Weights of a small mixture-of-experts language model, trained from scratch on English Wikipedia: 9 layers, width 128.
Below are experts of layer 2 (counted from 0) of a mixture-of-experts language model. Rows are named router (the router's row for the expert), up (a neuron's input weights, with its number), down (a neuron's output weights, with its number) and show model dimensions 0-127. Each number is 128 + 32 x the weight over its row's rms, rounded and kept within 0 to 255. Numbers have three digits each.
After each expert's rows: a language model's description of what the expert responds to; "comes after" lists some tokens at least twice as common just before its tokens as in all text. This comes from a sample of Wikipedia text that the model never trained on. Tokens count by the router's weight.

# expert 53
router:121157085110155116195069127130155093110119125088096147121172082072124118086084147095101131211067197152115132159105185160204132100185090107093130126151151117129127095103101107167112127168121083072134148120078127093169144214142126130103163102101141158099109130166147122186157156142095086122121108123171116102086159113140104117139132141134096176127064160159096159110174147151111151110155
up1:118113102113135181069084142113147189030133146148111102180135100140153147107113188114092101132114093171116101139129170094125193129153142102142163108089160105131099112080123147154119138135121141133104106180152099141087158149120120089154100141122104183090082058142147120133148150122199080145195107155122114141180069173074147081153123137204129175134132116073120145128132194146125150148156
down1:147075130181128108125099164138138107184096158075129062095104147118183161091101164058129085139150086136137110104094159083124112139127163138131095189178129122143103149200136138098099107113133092187132123132097139167139126153145089143170116180106157157102065110144128072119190124106118111106163193136184115150131146161059113137079098149179116203168118068091124127152147119117156151139117
up2:163199090160088169132097157127099105123120136182089131136154142173078082095093182140118133167163079169153117131148143116085101129088172109130058069141112113171138061187161123118104126150110165154116197101136163141070158076123106129065102162152101097120119132127093154109145150144156149089174162129151116179070142088103112131108142120132138125101177158109159135088074071124184148135151
down2:110197089092098139100138173131148128132138103073122110123071135132098206078186134201136131086135136165184109138113132095079202107129189137120145138089116113115143103147125110161132138127125152105088126079159151160099124200165086105143175103086127077124111170128141127087064130162139135170194104132158131066128188140099134179107133168112101121079193110130130157128155087130120144107101
up3:138139130100148144191168107128113179085124067187142144177139090119121140101090070146153164073105150121116101128126094130114153164162088118184081128141148096131179100174080108143136176142101087155100150150104144143164136067173119108104108060134165163125134161059098109123127079146091121156157159090058160116110129139118181098093111074155173105149098121112081160081134174161096113119183
down3:084182180139149140092115145199154149109100165117151113133091131147138162145162144128125089087158110099119143124129141132113157108059129077076068095120109142094036149143127140098113117130147081092143136111124160057150098128139129136107132125140170195081123145115140135033106171143153080176126131097090085165104122127086128093147098172107120133055116099102108198114093135143079183092145
up4:114139187079094094113104146091101051072118143166073041117091156073158131131147116151136128116096108165123159158118091150119176144126117134148162150137154164140082105094126117100138168153073112103125177197066122157114113102142179066120132074174110123169118088136142128184142176099155149125211120170134167111126189118096121121137165136188116112094125179112154154132134109131087111146133
down4:149117099134080120169121158162103182074099130166079092141119123136172079187108107111098102086216087117128180110130125146092107074083142123156102107113124111152171111082122192126149159155129124109156105143106143201116153134179100146082147142130148129047106142185117060164131119095165177118113139089151108128095124130145126184126060162115096111084097147113158162140088080164114167113108
up5:156151072088161094192189120117113108126091116120147092099088118131139128126158209136079105152108152103128139055169088162146166162119074161150157153110091112136127125097071117142107104155111120136133127111120100173171168179195188102147129052139126114111119145071099153106108083098128112130106131181130172114143133131166088138165113091155101178147066167161090147146120100170147156156197
down5:128100145101078108159180145145136149113103176058155167132132111124106111153102178152156084148148080150071126144151156148081134100155151116126187192152112213090139167077134119140133151160218147151155084140168186161136095171115150174125179150114087154125136083184132150155098128112132107153079079171089143057180153089116121136135169163142149166119093099130137114163150125118149137115143
It responds to: Numeral endings. Final digit groups of numbers, counts and quantities, such as 2,000, 22,000 ft, 4,485, million, percentages.
comes after: ".", "–", ",", ":", "9", "7"

# expert 26
router:118189148152141157121124126109125104108124171097074138037109111084123116132121153070098132133059158154104188119167184117144090114203131060089120096091122128152100142145132094099138123085130100105130142208135167080077130151132107120107141146090183176121104097113129151134120107177141097143129131097197092124108090116105128146145145158211106178126051103145158146112126137102173089131159
up0:170109137155199111145183129089103156131167137165152107158153165104101156117109161121173125085158145142079152100158079140135151142143148091142114145109101188082135121140093156128125130128125120129129173197145148220081132085122100084110120087071066115113181113129113155119132114104159148075164168108151094034187097134077118137157111119155148147134114145116074149113154090172119101189181
down0:126167128159107104133170127172152101154117160158085099093148128119138162112148136135158159158136139091175222116112105120127168140132154059093141073119143171119120153102142103193125220124097159132081134172062105102092211157098130148104106093178198144155111115153134128146126116095084138162061109165145104169092123162114115095122137080140127073079134085111150116141062110132106125158122
up1:080192154102098161088121143158117149146098140092091113106106170154148177165078142109092147077163140136105114148129088162147142089188122039103136106114185159143155131162089142109114128082095094037123098154118137081151081140115105142100079136087176145083119132155132133129118080110105090126078077144131135126096135152113102165118114142135133148141142084207142234154097169148145143124134
down1:152169095156187147184108122079164134104092172159169122161162131157103156118132091112130088148155112140105096111147138134150139129142109171166113152085086170126110133027122134133109117112141121163084175100148108133139157135143068146163178171148078075067084138128137081158067187188124146144169158140149137093114098133081196085104121149100143119138175142157143061070140125126086105117161
up2:108080092145180101169151141105180072136130132152111111123099132076123081140157115125145172125153134136200077137107120101151120093100152152112128108141167124183139144052146125117106114097142108162100119122132077138079187074147102153151134163030095171135130169137113100161161135157119107147129068157071132134138099113166119128131192140106108126130119103110218121155138124079158054053121
down2:091145079148166124114134157132117062055114114138140125172185129057115160153143154088114110038116121143138161075092118106112146188110096126130054144135081126085189134081114153151136141115115116107076111151158103120066115096161100147084107152138091179137157087125114186103169114153183098118069115118062108078143171146172129100167137131138137139119092109121105102115083084124130157154148
up3:100111134086175140159141139127126104128115162163152091167185094120128093110112165057139196139092086117151104157177144123106182112138073186078118107134117204139104173095132143136155080067161079122095111118105180100085131208111142139132095108137149106136110127104093106117157083099133107146095144130115064186160117113158092103133188093109166169179073123158129115151147122098078084147136
down3:167066164139121077125132114083155116152136198152120177148123149140154149131122134136166154136113162095205164117110144128125151094123164099181128143116142078146151155114120038153157081092168120156098096130121152118156163128101091147143148138108217128129097117145129100154140072104130145127153142145126087091103201052139113123123143134128120140073175159119120191010160137116166135098105
up4:147144092082116107118137133144089167130190164081152185115125113112041094115150111114165101109107172155106140148072148144153135138212140100127133127123088135170122141130133075113092175200128058128160165156187147177107069113095120144184089103115126133135120163112106093114172151129146121140089169094146072126170111117139099164084098145204112133156151109121096192129103096079095111155147
down4:146131168150131158087167184082164148147111163168095185126091182115151109079123090154121150170133115072083116139124148140131146150108101126125143094152149119157134133143072046043117115162130136087161101099082152099047081137148100078114116132167119121152126152177091160111189179105172120093148095114128107131109140152097100090141186082135131170122099105118132062133126099143055114099090
It responds to: Word-initial consonants. First letter or consonant cluster of a lowercase word after the, a, of, and, e.g. b-asketball, m-ap, n-omads, st-ankovitchi.
comes after: "the ", "a ", "and ", "of ", "The ", "s "

# expert 45
router:086210151166153130118081119170153090096115119117084140068142127139121108112104139073132132142098147148086143176120179188187096128184128114123105060088143168137126147133149109183137091129123076108119125115140118079108097184154114105131142164103190158101141172104080140181137136131178100106135114129189093150125144067115087161134110123164089212132130136188085156097132145145187146121159
up0:079144140162196147129177075158184154121129181153111135140120118154116156134119188168144151175096100136179124113105094174076120095088157100103094119090167146145151131135099184094131050130186153180112125084171121120143166138135102173150140165092132170165168192131127072118115142073182151143169135102131077101098112107071179110170091132146133158167164153113139152104168108118104131142087
down0:107146128169151150184139103052163122139079156154135144131086121086165151166136178166153081067094120142126128143103082151188147160184127125105136118117144135125134153103120082057146116172057088110136075149116073073135132093194128148050125150136140119156089143181107119182087097126101141147108106080110129129128079126166139209114135115112086110113092096097127083130108090091171136130147
up1:082122087149103165138190080153103078137160108097082127131147081173130138116120109139100180160092160192133117153126094095083166137114125157140099122155120073126105120154093096184110058117122111093148076087225152114081131136158132131141111132078126116160157132189074158182211120153158155099161123171087131169098097136091173113150137104123142114093099123142128160144175125071153125106153
down1:126168134116150097121164124144144090148112127105101141140146118093095101109110069178136163147135149105126113148169136191156102101139160190144084114139127073180080204105139084148139116161118114120062105125117162131135149183081123094147161143148167164137193093083135100144152126072096134106163096140155130193137084095108040100112102117199174132082080098159098085119101092118099123141069
up2:167179152179119108088176164157142135085116091116107152164109107174079114100128135159197156176098157133079088141229114132101108134066081152110123141096106199151145157164150088070135083090120088141136100097140140157077152122117128115107106115115193097102157100106126160150134096155071150100146161114137096192085130105096139138114112130141085095150100139157161166135146051166120111114110
down2:134133167140131198118110150161156098186109139145150176071118117120093129083096113073099158104141109115148143127162151137118109059120139095195164136161118140168140100138128099146150079103099101142132159165071174125136074103087130180165141152077153121127111169162095137145094139103106062167154170104183148082167088112157068118177103177138169132144176094110084140179103163140145122204139
up3:100146120159093136088154121093131144150080128115116101142161131126155155193143136091102159089109178126094152090094137117125110116164151131109136163105106116234124092165157132152061193111136093152098062117146134083125149119164123056125148083111088112112144090120123123146039154138107109116112108122118162134134101140119105110175129150116129083148089132233165169081077083154090183154101
down3:191138167088086161121162066125145161138146165125088173125150130139065136135122116116139136136100120159167138138169169152092127073136140128146141140106140135166132134111123183181131107150186015092092106177143106164161119148120068060120111137123077142189160153125162089108092130166155128152173111042147115125175110142186144120134132150126133138180124148170174130126128092106138084062128
up4:053106104065186162122151162205150075132137117184096107113151147196120091121109144105163092103194082121179105158089172104164117157111133105165105163151103161120073128107107084113049139130145115166154100114129082124120123144132095121142149165111141165146149147120103161151196181082119097123141159114114170069142109179121081129148088153186148158089104120144134164092102159119121137087139
down4:111097105100132143090141075135118108109127145137086177185100111137194199121125196145085130144071130130180162139186139175123132165140120131110096139084121089101105117138112183173158089065198102124171181122117140139133123154162146155135118150149145137094156176096129152108134161187169100155116095215098066144182146123111114130156104126129116123149182117073128133127166216126133106113135
It responds to: Domain topic modifiers. Noun-modifying words naming a field or medium before a noun: local, political, music, military, social, radio, electr-, met-abolic.
comes after: "the ", "of ", "and ", "-", "a ", "ic "

# expert 33
router:101175126141139136143134134121137044090114137123124066104082110086107128100131184125129121134095164182124126114145125147195159013133121134092116109160124147159111122132111135141141132151133128056098123117127121071133141158117146112106177130118141110062130175186131149172126152163133094120163113132165166118085072076148159162092154144177099157162042139141120170113193142095155048149124
up0:156114128137092167131123146134146173144131209080056149164172166157135056156053122066089135145172145108127165133138112109106159153089165136112153092100139065105156120105129119204111091104182110100108129116077134118138128119106102131098144160142149134196115165128080165171103160130160199132131107123192108095145179132122149115120126118116124224119190102104139110130102145145079109114125
down0:147100105180127125089133139092164157158163160060122107166136139143106142129094178099098159174099177161166089106138134190149162125093128145117187087120142117120171070067080100192149112075109110139156115103164158110106142065140135135117123160104183120173088167137111094165092105121161152132172156096127202067092192074125139091171113115072161084128125130106135144117091144106128134091147
up1:109187136151167136078096072084121067103128112134182150109189144094172089110134114097066076179083081165090123131132137139198173090109140129142118202099104123163148121119159133099179163164136139099135131128106097131078124140128161175143095101113123172174105094162196132081140135152116161126219131140111119159117101102172108139163164160136123117118124133143197161115111149105183127168139
down1:061162097103127088180112122150106104101096099115123163104136074106159110147096125127141105118052081169142129078120095163119117170122087125086079157141166158136180110088099128125078178094142170111162158205105104178150156071128168123085144116207156156136154122153116138131141173124125094117141116157127114128106129117113071065100047119138199134165091117142133177168179148105156134126143
up2:135140137117192133159150128128111124088092124090181153145129117149116213139125100096171177136116060132144177182120144112118129106178105102105132203100124102100099076125056133176112144105151150123078123115153088105094098117061068076196133137085122103111111131134135102150180136131129143076098130156146146120126081132152120155148123114136195118120092115099076099169119134203132083121202
down2:108112146092132137124040122155129153169089113135092140090164071120154157125066132129134066110164130177127161128149124134093099204099126170146152187060132173152121133156081140163158139130153143102159125070162147158159181064092100126122173085108120170165078109106158067140121171142093123174140130132134123124117120145161103120156160101115150137139098111141127066086165114107047182178123
up3:106142116121066106130119139122133137115085172102165143133150154124100114143205150074127147153149126095096158086138075171131102144077144112109092087182071138113141103178131107142142160114105142127118113175202112094186140122199134165101171195099050150109123155157145120137122136179125094056143092198157112109174101124116101155112141153211130125136146168143153072085105137124101108129092
down3:115139137109102123132160148138119129105156117159173108187138123079071130181096123168164174121101082170222118087160168131128111172139175176158146111095151148175096173133133145140162130137188068149152076145159135085097097136102128168088104135114075046110135103086121181149070170129128090151102103135124167112091073161110116102089108095096078127135118109096098140171095093149181123121134
up4:142078143129163091180158108151175172168120106128073129177141124171135119189141072153124147066080169134121117093079164076179134138131119138123149115207112095127122144108121132081156112182082129142150173136187152156087114120163083195131134096110135135150182168121160133146135073174125131108099104125140053203144124104191174099156102109169148125126097101109140152102091089156126107117110
down4:104104147032050133213185108182088169150132120069104110056168148151130193134152096112107105128124120166124081105165155123090119096129148131153120100122085103108148083104127141166184105143131061096121130104126067127154084045163115129145135110138139112120150110096095128132139086153110113175144121108096119144085084172114100149122159135177168183144142129154108110074141127126175122145114
It responds to: Table cell contents. Cell values after pipe separators in wiki tables: years, numbers, times, dates, Yes/No entries, and the pipes themselves.
comes after: "| ", " ", "1 ", "; ", "2 ", "3 "

# expert 47
router:084183126114146116151135071110155080124111137132105077052118146092082091144114129079141130129092179123094109130169113112133136065117136087107066093185113137131101145142130113192129147090140051100119122166107110165151118208149114094079164128136117140120142160168120140161144151170145141122137111100140139092141102148160137148135124094128130168135052120160086193140237143114132064175125
up1:149145143147049171109128150127128142194136088117155149132127111076081136168085111145111167194172110139164109088110123114092183130175136114078097113131139104161107148047145101151108141093160086138158124119147124121183155136162087144089139132062129192089102138196103139168196172114148168096168096134083119159087161084083166116158095108111105149117116090191130099173112154119124115130155
down1:152134158112105126139119150104104093170205071106117132131180041132115119133129163133094130138095155114139126170069080155118138090135149138166087104174137147188142131118164079105139099083092164136132098169165137145166092116088144206147184159143154138104085184124111129089156134152068144114209103159101163139154112127062128118132176180133155103080136121149102166104100206114117130117140
up2:074123073144130120151122128080104204134103141121131093122107148174097129065124053122134136045104116137079166112151134077166135135205135063147130089158163149149132090118114108065057124134142176104074140150159181052152126163133154106139103123124139110128113117176132151161135094117154109089136083126093132087117166158104164104158112187163168149112149104139111150175139166137106141189122
down2:116144178112129118117133121147085085174122090181156154108144001128116188178093098160169142164146124151119102165135114071108093144105149130177088099120162111101154174097153155119134108169164203137140171151083110111101162121134112126152153072123173092108126106134112166096163154179109133161142047105107174106144108125117124110136121159137129129134131213102173098151174150142129167095164
up3:077132103112103117173098154152156186078144098099133136129134122146116110067109130129161096155111101162093127112142127104103150133140168123119112158141144056108185113161080140104146153094159093133111043136136128063116060123132081101121102144138156134098106091148110169165176184127150085136154119102126070079152144195124075165141124202148127139147096176180148178186069147131075127118088
down3:134127150116107121100135144138096062113126212151079116163103098092082142123117185077141106157100064161125126111110141121093123118109115127126109116169139110119158133110097137099142105031147161126099093187167117069118118086104145156149198189168155153097075118141055156156113164140159167103148169161135175085109168139124073127090105148179143165150092119100106150140126110145158189085162
up4:156078125185157170173135134115098107061174130086124079125076154114133101161119171108139151097122088128167152131076108160062113144155068147132112133128158110090095131122104189131153114132119143122102112137070143172160129154052099115128096140151134111133093122182117112119168163151056104224143152129087161111136121141170137187083050139129167110123086128118146138120167150131116148144049
down4:165124122094065102162118157163106113103098133168117148184078103168155123082055134198136133199143153076141118123122144120112168101108168092125113145104110124152102154121108155133095051161141127142183161136107148109116123165088172087191115133195107110101164146165149098129186094113070086160104117101158143148118143189154162090123115115104080089169083130168126178159093146084163150146137
up5:112085162160100090101157175141120153079180178130119148062099100148129081176057100096166167113102158134148155124101146158107119131141134153116102109117145168112100118154075141121103084067192103141133167114152152148126159191112159108096061075116156093087119147106101162140119114173135090076119127136168096169185161120152130127138139066113113117169050069144151150132103127120125136185072
down5:142140103124130192174135150073123155139096127060128154104159130079145113154148114137160139127149053104175134089102123101116116154123117113183138099135118127108108147070097111116154084132170167135117059104142193160089088103103099060106112151133100133067100128149116183181140122111138107155049152127121151148085069156111157136154173082095180085166114175112070085138066130092148112153125
It responds to: Name starts in tables. First letters or pieces of club, place and country names opening table cells or lineups, such as Argentina, Lamar, Ranheim.
comes after: "| ", "; ", "(", ": ", ", ", "– "

# expert 19
router:120216115150152127113113085120148098105111115105101080074047099114096115132100093082062131165105136114068095139146152151144128071148135113108143108132154118180113105165170147121155118116101117095155158151166092126122124129144054144001143146127130160138118174102085153178122110146158129136153142117144139063121112089143157094140151147142147156156067112202067121087145132155166101126143
up1:127179194156126100133113082168162088153104113138078121117050177123106186095105153045138186074121090105110181131208131104111117080127154139129134142094102164118132142116150123092097117140169159167149092109138114124091145110165124146146126162108116110079107144177087157099141145116089134084125113102110105142170136120180036118092170112132109171173120112171101111201103137107090097147153
down1:144174112180152113126178140101119090157091159117124103093115132122117103124122180190174058206096109139083137125138138165125109129119202120099128174147132093156171124147133137152105169122216094157147108179124160151131130179091128144190119132122147105188175177077146154189125125161117127138115125136104174114142105184175132189085101076100190103129169138122138156114118136183113110122171
up2:129120131137170165152139087194161136154097130128161092091136140137146089142135119183074127123106105182130137149135167130171087127161124121126126173078057153155077143168071094105137125154100147091181156167105155138147118136071170078088168151166111133078216080095160081119163074168121119142124100116138146158084120123172154125106136147082199140148087142116119184104113152143201118140152
down2:125125136159078129143145183082125182062166176186148068201133102118149085104173098107179114150139118196121134111148116122105196133095140118139144086166134128194153143139124114164156167058121073139092118125135133146131114163161116146148087119120168152165184174089076169116112062095155104131108148124093148146135138101082141098074104143186088104095105091096109154120107129183138117102142
up3:154146140138164048082119149074169103161125141132113087135142142157130125169145106091090142206102163097100100092074085142073165054131101124112129173137106200094143122157112122127141133158096145164124117174138078132100101141110107160147142187050129131147133103084178105122170067122140122121096176129152144198100156145172184106136176172124102164139107141127122090115121195127170128146100
down3:127109150148085100181126136110147185165083120179113196104127127155143135134116116143051128081116114170075140110062145151098099075098175165097139149147082071101161113133079151192094168185136112173108141135117093142163114127042126157121159206115130083139156093087104111142108095130072130132125148095166098112116090147166151130134142124105175116121126105146137087132138120140224103114142
up4:059136114144180108173164124118188116116149097114107116136145141114114120142121094075117171112149164136129154121153169105193128154138123116152122133090114139077222128049119086147117089175132112174068114187135149102100127128203130147167100127136170105159080145072168100135166150115148143116176142109102185097111139154149138142070145136117126133162145087166105073148163109082120160121215
down4:123053131126083113132086128168139112134121148186126162108144108118104151063068149149145120124122177138133113136165124039137157166120159082121191188153148094138131138147114145139077082136079111175145088113122129171071122092095140170090069157159105096152132118121156090116146167131133109124053145125088153078121113201095126105063086082098121140156141141147101184122102144100108113117193
up5:110152120129122126138109062126096090071071120107094135105117179074134164090158112091073130106125124119158078151082162156079123097135144097195090098136082125114162149131102057116078124161186197108181149087207150184182087124121159144108115159096118127147144148142131093116089076065126150116126120123136148103123079156081081144137127116127153200124091102139159133100116110170127135115170
down5:093120143117123159116112100107115113109185115085024105122144161137147105112112122173106196154156134130142099185090143071115125161158142069164177122160122142115128087107073116158104088150078153099147165158131172167134105161177114092142134111148154147154111198173149159129123117138150126064112206144105094089111081161132146131134138143159123166144056140111075083137121111154091183064111
It responds to: Capitalized name starts. Single capital or short first piece of proper names and title words, often foreign names, such as Kh, Ch, J, B.
comes after: "the ", "The ", "of ", "-", "and ", "- "

# expert 25
router:163169120142145122155116104108114093081109199136073121107097130117064096132122155084133150120081146153120195104169134112147149066182137100088077121115128141138129114176135081166095139062107148076114125201111146125143142102111077144115159171126197168104123117134126136139052137188128117104148114095211073109162101137149114156145166145159144190099103140126149171123117159116120062165098
up0:167126099162102136141165136157114221097118099216101096131116180096134127146134143154124132149115168152035132105128121135200151165139087127100083144135116095129186098178082108171147163088148114145104144139160139158097102106141163122098104157098180177108091139132185133134136127098127166099139153172174098081176110095102137125144168119157131111152139114120115099027122153122095174183148
down0:120091089147140151139119114122108098137105138189081070092055125129120120177103135171133137123095122136078168157145116121139098124123107138122183155154172167120179171184088152150152163132101165129069093186101120206145125152140164112075096113121105095090179033132177157089133135118163108137166131166109068169087134132085180129147177117120160134179123138106155117110080134147124128127194
up1:127099101098195091121117125187086127112074167115119165188147158167131184176108157128072177097129148093139166137078122163186125142167116125068124075117085120115160086152104154189124136161150105076167146129119110104120084139100143108108141144123086123130201128115158203143196099110092141201108137103167125128158079135120124178102089123134129162155104131153111087090123123081124154155079
down1:131102106148193136073146129077129110110155069095184192125099129075107166154116128100138121127139143152195103162133130144154118116125102115114082108145099155165150111130148106171168226175128155104087127126097161105103140121135164099183121185145090097151143152158161147079174067150102179107184156167131123162091097121123158159095158161176205098100165118107083121167131156171143131133113
up2:171164138097141151148132110130131136084131162120147129159111165135136159135109183148164135151162131133132155127105113120170070108167157094098132143128116134143179112108103118095130118096123067113141121111156136120141063107142118125067105137122093124070190079088117097206157113084130066161060115134066097086207126148157173181177110194107136157051073141154162173094152082141127106105104
down2:125158130167185085112176141159189092190211116114121112123096071183113109138153132099122136150081128086109178116166100129140114144116143098159138099081111073148097087107148153123109106149110115160038138090116144147182109104140111144150159078115106136130179073118106113120172140164171066110160119148052187110088115104114161167078138115158121171091148154130094167189154132145139127131144
up3:158201125142124151086118117099165105165156138081135133060081154118105144154151122126180133143129159153109113179165131103143128145162139115164096208188128182173205107129140117150123160137120157078059148216136188141123141133107144116141139134123143166133101090074068115057106188118170209115150138140153124144159147159167110115154151148187136131131116127130128083160143174149107130108142
down3:079107122084162125117125143129075154109157104119137170181116161042174123173161122122134141110149062120112113146174115053149174179127152113124146174114101159148114095132114146145152093138104127166158095139119162142078179119155130110161139124125097092030052147162107152134131121131178114124148139171149112117079109139176137194163162171166147109101135141177109120082058092090156135156088
up4:100107121109163122151202096107139124152094159118122133115135147108139150115165088078175144079089168135155154086170171101149110158150141076160078141121141083108102203197112102110128111056094130092161085138172166137086158112143155185144102191130149165082075148096136113152133165192133115115120070110090161173141142169155107151123104124098173157103121094185062155150117147143164122152114
down4:070084165135098120117117149136083081147104136179104157119117185142111107116126073100186115118155096079189152094138151117100129112134112124140134168095111205127155155128124099127042158118145111098087101128178138154130146144138110133130146176154094150153091158134101139149129155152124116140177081198139100209101170184088166122132143067167168105092174126087115192128098133104141182160180
It responds to: Verb stems in narrative. First piece of verbs after a subject, to or and in narrative prose, such as sp(end), reve(aled), retur(ned), decid(ed).
comes after: "to ", "and ", "he ", "was ", "who ", ", "

# expert 42
router:147195119149159152189101117137143079074117157132105121111095121076126139094102118076119125182114113168090137150112080174210138114147149066087143114166154135229070098161116122159130171124110111086109146105081158105154139141137121118082139164105150177123125094113138116171116152108091094140084173141154115162099162077105153119124154142139084159111042143122130186093129138152099082151172
up1:139132089122169131118113178118145135228050081163074158066104095158129132108147146148110173146132125152082170109109161102168111135100091177124061125110145116140139132161103099103074098070109117143078104148149107111128174118156054158141113127137098115107099141075088091136119128089128152166120132079185145134145073175171182172145070158160145142125142162127161144100167124136153142083166
down1:131133116106142158100128111096116176150147093114038069103139146150145170084126151128086082167180133135140147116103116105162160105128131184133069111098136092120113149145081125113108161213148128144122087076098112122175172092106094077132136150171089132183077125134212146171098207154188170126133132115107074115140159119130128111080132109089069132146150142104094152139100114119193130166127
up2:109130179148158161135124097140090045142111182116082086091134095141225108090116127128091077184129113109093109164154120155133158129152109151108117128099136119146129084118107120129081124141103136112136124087119161164148182201193146192167132142103126105074147138137102104144128159140154080169122143183085123147136157135139134193116185083101159170103112209154180182110117126105092160128108
down2:121127130139130145148142082135129159174117113171188164133130122133049115120138187137090142141169126164131192149180149165126072050193172155110110156128130123174104169076151101111146137107109069140173095115122109188103135111069128167117153093097145105136181128104111140072093071131160083120131116067171134166162174107150158127134144091123099079167139096124119072066147155081115107138125
up3:149102132136149110158107127139110179114115109178159142129123157100111092144141106095086164156096125126130107117111124106085136079136148065126092131076123085147143152111098136095089132123190134146118110186118084166185047143177131137063149140150079118082157108174153094141171164106156081210144207138085135084126134161097175112160059175117119147120141074126110150119124202153170102120143
down3:180131155125166176099108110133113116136073152095134139105049142092180176149161134141110214109132126117174057136095130151131175177122124111138112127126143109141168146112168074154146123069143157085106111157118144117108086125133175165070134159128141140104139111172164154146127127118114128191127202086114081169166126149119088103135122038098111145185084128136096083130111120204135166094145
up4:154124107134130165098066118132120055066075078109154090119150117163109094045112106137063093115147111098110105165106106114116096144103077120152143073040167105107102126185094072159098083141124152131116160122148159079109096101104124101107051151123155142112141150166153113148116155160160095115151184184147128137158150075129116108114135102114064107144106157163075120116110072089141130151137
down4:119155136139116133087143095137080145143129061089172171120142069132188121151129143161141117125144111158093196122148228103120175184152096157107109099159144135088075134080097125119156156149198174143075082177120130125158131167146180126113107110194191133114170098074104115104169110155161133131129108132128102174164155183109104124141138119175052168125135155101105082135145106104119124105126
up5:153156131135154126118108105143086103172091127150134149145080169110087093159132112139162147153125085107133109158133158164146166118136111062096141133074142151124123065116104190141070103154162126116060130184125095152075134111102123124143146133131146143086119132122137100072143127173142016135127115122100127136089131062122115106137145117150073115102167155218141102157105213144147201187161
down5:137105121144063097128149126137158139154115157172109134119117152104131130117132076130131061150143210111119027152129178110117136187109091178150160095092104128098118155138072148107152185158109089144076110097172119114091131112110147124196158138150121108122154086078116112065064111149144136111185126148125086028116160130124107155151108104135139189092149073144189134135144125103147125139097
It responds to: Numbers and dates. Day numbers, counts and month names, especially after on or in, e.g. on 13 April, four GameCube, several.
comes after: "on ", "in ", "On ", ": ", "In ", "of "

# expert 37
router:132136102138122157138072141158147097113129096090092083107102126089086093078087138088107136140054158124129111130125116168158174092114124123111109098135198114144123117139129101161106135129128067126151115191121093121136135155154100103065153168117151155119139130188095167210093141140117052138136127117213164074120162080116161140129166107106147155092038161156150165116130126139114056186146
up0:140104130188145135112108141108105113152131176134158123099088085118117101128104176130170120150104090122085141170166105117080080089101148152145137096178141149092172094148058127150128147146124181160124137147093180097137149138098132155079097111128045140161050069131142158169116133177200093131131149140166167136092092078200114133162187083113139109110156166122155195151161134132127098093089
down0:170107137154131133121111119101123125077139137141130124140143122121150114149171167046202154155166102144094155158105163141159128161112130155088130094074189156088097149179044179180113174151153156121106140149121144108122186142123110076114150109131119123136111122150145095125110133112079133086138181144139167176095113113130100100150131058141122206056092164078103169183114187126107118062146
up1:119096085113152100172148159127154127105113128144121167196099152140121133167100107133117162079113116131180097119126117203096156120072091141105053118142161111135137098125102159083140146154118145158164125098122053141167146157162157106050103148081091160177127104106144123088080106113143092160129123097176116123153076110070152143180110121147097145093137106159126190065165175197081121183130
down1:109138118110130162074173119182098150131124118176153160188187125111118152067115144109156151142158102146106107151136147098113087120110179190109096138084142121162134103103170136126123152157133090082133169126079169133166159118150119135110120109050111138141135159128121157090146119129086122096143166134118147034081133217098170182119087060094145148075152094094132127083192129157164175155152
up2:133111084143109133125177133130169153098088092121142086129098095073119169151177192136157067179142092081155078143088138117158128097123118113077187113148142090048069143132132126114133098208135118090114136102117141122203136123141122121150117145142129108104110172177106115181137138129151132163168143098128137092166139117206214091078123112175089116167116149172127097141096109123176090101128
down2:139096134142169102138103194138096154103070086076219071121086145131107144136136128127125117102099179121096161183226130110133134143159149180114134078131223121112114137132091110152121113117088188156164116178169128105169154069099153137157114127127144125109103125191107124174062108120095110098090114148147190124132073093152100119126135162125155122154081166136155129134136117179127119155154
up3:075107086154098117104100128090172106053168143157159143125117103135095163157219101135125113151179069186158145096108122151109111151215081150132191124136086121152092095085129146169164134162153153179135130106162106064146160117156146133117124133107099116141133158101111131145152085147126211169116139158088146148151160131164133109113133116198077127172176169103126094153125095095149132096084
down3:158145135145097119125117153169147052109116163178152126114081146109089166122159091131134102111113124167098119083103167134173142141165059119128136105172105128189140146109097118111140071243112150126133137157156112080137133126096119129186112095095125127210140100117144166087157149150139207119132147103129155151108102071153136155086126099161103107179065077116105138088164090111156172081102
up4:202091111135113148120096154190115114097112136093101094142138098142160130068116155131139156130115093157111141118057105181107174167106115139115147107173132145133120135059146159133123166130123118146133115205108068119165144107131137159080146138069137135147142105130070149146084134147099122131056113115152108165135029124100103093149130183141099204150121219144126153116156109140111161184071
down4:197134099104125129068129095107143100114133138109152134179130147088173197088120086161080150124100167086151073147130074098067131127165088106124082114098102166127170190176087130134111144160146104145158157076112172101116127116185151203115134158195106167140200144144066128102110113148097157161091112137154140107104132110074095162084150116124171115095122130117182156131159152137111110173117
It responds to: List and table cells. Numbers, pipes, dashes and short labels starting list items or table rows, such as 6., FW, 201(3), Preceded.
comes after: "| ", "- ", "\n", "–", " ", "201"